python train.py --num_hidden_layers=11 --hidden_size=192 --n_experts=20 --experts_per_token=1 --d_expert=448 --d_shared_expert=0 --hidden_act="swiglu" --moe_layers=[3, 4, 5, 6, 7, 8, 9, 10] --router_score="softmax" --normalize_top_k=false --routed_scale=4.47 --balance_loss=0.00449 --balance_bias=false --router_z_loss=0.001 --init_std_router=0.0149 --lr_router=0.000469 --vocab_size=10759 --norm="rmsnorm" --norm_eps=1e-06 --tie_word_embeddings=false --optimizer="soap_variant" --learning_rate=0.00328 --beta1=0.95 --beta2=0.99 --batch_tokens=[65536, 131072] --max_seq_len=768 --train_tokens=666700000 --max_steps=7336 --dataset="wikipedia_en"
Below are experts of layer 3 (counted from 0) of a mixture-of-experts language model. Rows are named router (the router's row for the expert), gate (a neuron's input weights, with its number), up (a neuron's input weights, with its number) and show model dimensions 0-191. Each number is 500 + 40 x the weight over its row's rms, rounded and kept within 0 to 999. Numbers have three digits each.
Before each expert's rows: a language model's description of what the expert responds to; "mostly gets" lists some tokens that are sent to it at least half of the time. This comes from a sample of Wikipedia text that the model never trained on.

# expert 6
Mid-word fragments. Word pieces inside longer words, often after a prefix, like "on" in "deconstruct", "un" in "reunite", "ine" in "affine".
mostly gets: " author", " man", "atter", " bank", "-in", " case"
router:455559496416485497508417514526487515525593445515539590475463494453488477475424491523425495483544548512500449490472528558538465505536509513512468508505556502476496458537485460496533528519502463478531560447504449564469435437444435510549587489511444497528460450506537561531430560517524550468496532482500528467520446510478519482535418510517511452541508527474469488426533483602510500465513497499460500510563582518479463523483457469536548500538519492448562567493543525534467543488482469545546545486553482513469491477523504456486545537572536455477441412465523509477509514445360513470
gate0:504532506503513501495447407479489508546558486458449483481550545484480517509501503516479535441531522543483502481477492493515568412549511453465544449488502387433446562530442497511522552464495519479444486542459507450540528523473450505490527457469472421516489512565494483405526437603452553552499427510438389560455486573560557481504462446450490538611451494461540480522483489603503514469523528550516519522482482458449426481490484513537465561432489479488509507514469523532487492444530499503574498493486450533561473530480515545545471533465475501525518489454501544473481525533489469535
up0:563495485450541531487466508510456590488507537425558553525608557529517411467471486502551475492521536401508509496435557504505484552563556515504469470471413502490541462492524486534526498576549563509530530458482501567547542524438526471477557490520494527615448466508533489499498490479517498489474451549555520493500474502538491446510512457453513517432500525493448493502466507474462530553473437465541478502520506580488552544517581436555436487562508455480426449423447478505462480492489501497490523504496525530442482607513523501464460448496522552547452501534528448550500492463535558494

# expert 0
Table cell separators. Pipe characters starting or separating wiki table rows, plus closing brackets, quotes and "there" in existential phrases like "there were".
mostly gets: "|", " there", "]", " There", ")", " bi"
router:456510479480471506577471531495464551502477546589557575425499504507435547474455492501521525484538532540481524420552526496506475480525487540535437465511512423456440513523526504490456533492591470515595529518531442534519495449516468592505583528531470512487515475522552572404564529538396518487531586518530543513561435519534454491540470488514525486497502523500495459472468453511562497432471490543465435544531501504531492443454454493547557459556508451491518490497530521500536527448474500540489553499499419548473542487543442503492527561523534513520439503490508542449473560482463573456
gate1:442538443500464486481527511464524513478508542578546562446480472443581572508470465502469509431449549502547516432520486463425482547495522491487558585450460487458536537471470561479481524489493484429532515480542546512505440498475441544550515445520518526512459469536502410501468541549516448495473488498486490485527439556478505544520482485478425505525506533538532500539500485567537446483447506519491592525446469557587562487506491564506505479424545408475479469441484485505469539489530593469460549425518374478531411538514494503460541497499471497517483528557523446516501514503490469510
up1:517486498517541560538506531532463507589514555476515496460494572514453450494491485524454536533538530512478480555494462494505472453553544472447428424496494484475499462483530495541412452482429500497464558509482472438453516478392465473394482525557423415493533565551444505538456454469466482514417481458486477502508537480555455503460604561503551481558484419476484470497504494482487462547559474489551485500487449494446487548480487420503549536508547542544462541517527470516541497492428534478489488476468518473467540502535572465475482455556475540443441511519459570503459529545497446463

# expert 13
Table column separators. Pipe separators and header words in tables of election results and sports statistics, such as |, %, Votes, Candidate.
mostly gets: " %", " ·", " Apps", " JPL", " Chevrolet", " Nominated"
router:492514594416409557529445512502456549537518542521519540508491493529432526489414388484544476491561520531471524509547546535491495440510464519545452493449525443499482464481440509450515455522549504519509550480535509548473505444494460532497567516499497527505570417453533551446466499534505542458493570451627476496503428530497476448471486501487539467493486514471541440482489415539518468463557479539482514550507532515444489437413461467585536448513491485482503503454550536511517532434456499532498554485490438563488487483557492477510547553507479485449487462486586537437521512487496503477
gate1:539504543467499486487395457544498518498518479543510580481487460416482483457535454555508526490533528509486494478453493522540583478479437503557483505515523481515530500501505484555501581535488535599454488469583513501554509460440533468424485469505519503457494506566586511532484533539447563514394465588586466478484429491557445519512473498506468484493431545519523461475514503494534468466539390476518507491613538424489528516495560482503527533473508467463511510511505490560460479574552532533462471506492540510567478500501489539536467509501522456530546561467556473512422433556514509508
up1:457496481532517614433530475470512463547544482496464554503491463516426506487503534384517467476412459418532536391446520406495434516519473489474482570467509486511491572501484472457439518508504471487514516492507525534526506453488440509463528476481553517543492476512457498566523532495532531495538551517535468559554515504537470499480485460528454477542436500488468533513486545530489498484452415443586518487435590508483527422491504485473593481542546464475486487444561532480469502518550558471546522504520507464484536529489491502553473498550495519490574403482470472514575575558488529466

# expert 4
Clause boundaries and connectives. Commas, periods, and clause-linking words like that, which, who, but, while, when, ending or joining clauses in prose.
mostly gets: " which", " that", " who", " where", " but", " while"
router:451549520499427536533566516529470505545476568517492551413487520503477482442478467521564549493536513544502518469471520552487459476514510489494436506462470473438518540533471523455531532500535498468495527466539474539431491456516465553502504524516437522512536436515515524408456462532479569421547517465578501446519430570470509492539416542495496480559459564457509435456448463522552513527480453552502480517516526485488410431462472461544521503545510470478466544488564554515526532493512469591476545468464422511510483447543487407534557528498475504469499444480568544403540564507471541491
gate9:494554522474551501546518545574512390456497478434529507509420569489512407549584468521539557518501551497503540483451430517561435483498456569478515457484491438474482573513494458538514500569504462495516534577423510507487580519517469533497495466543499474497486515492479534450549495424484489458499520583509549500476470475590463455465562430491465548522528506441477463529545476509506460469524515450530536486503530540526459495478500570464470455494560432497568498509536548498605501543429507503514423510554466507505451466498506470511519507507552547497556515491480476443513516493411455495
up9:515461470499516455534455510493495490503484475524488426523474429514506510507442518477397522457397518427503497517477553436521473475486375538477517515533559477533482560461564391525524516522474532498514540479532492492486543542526531512419509554437454509418496494464538517521476560424568562473460514513557455441504515477485492438441521451478416563498466404528563483531475460444576516505484534527483514536503571532559498458501487474489409511528454469543504516506465494532559562531505560469512447429472462472534462523496516484512466471487487478475537493489491469522463576529471528536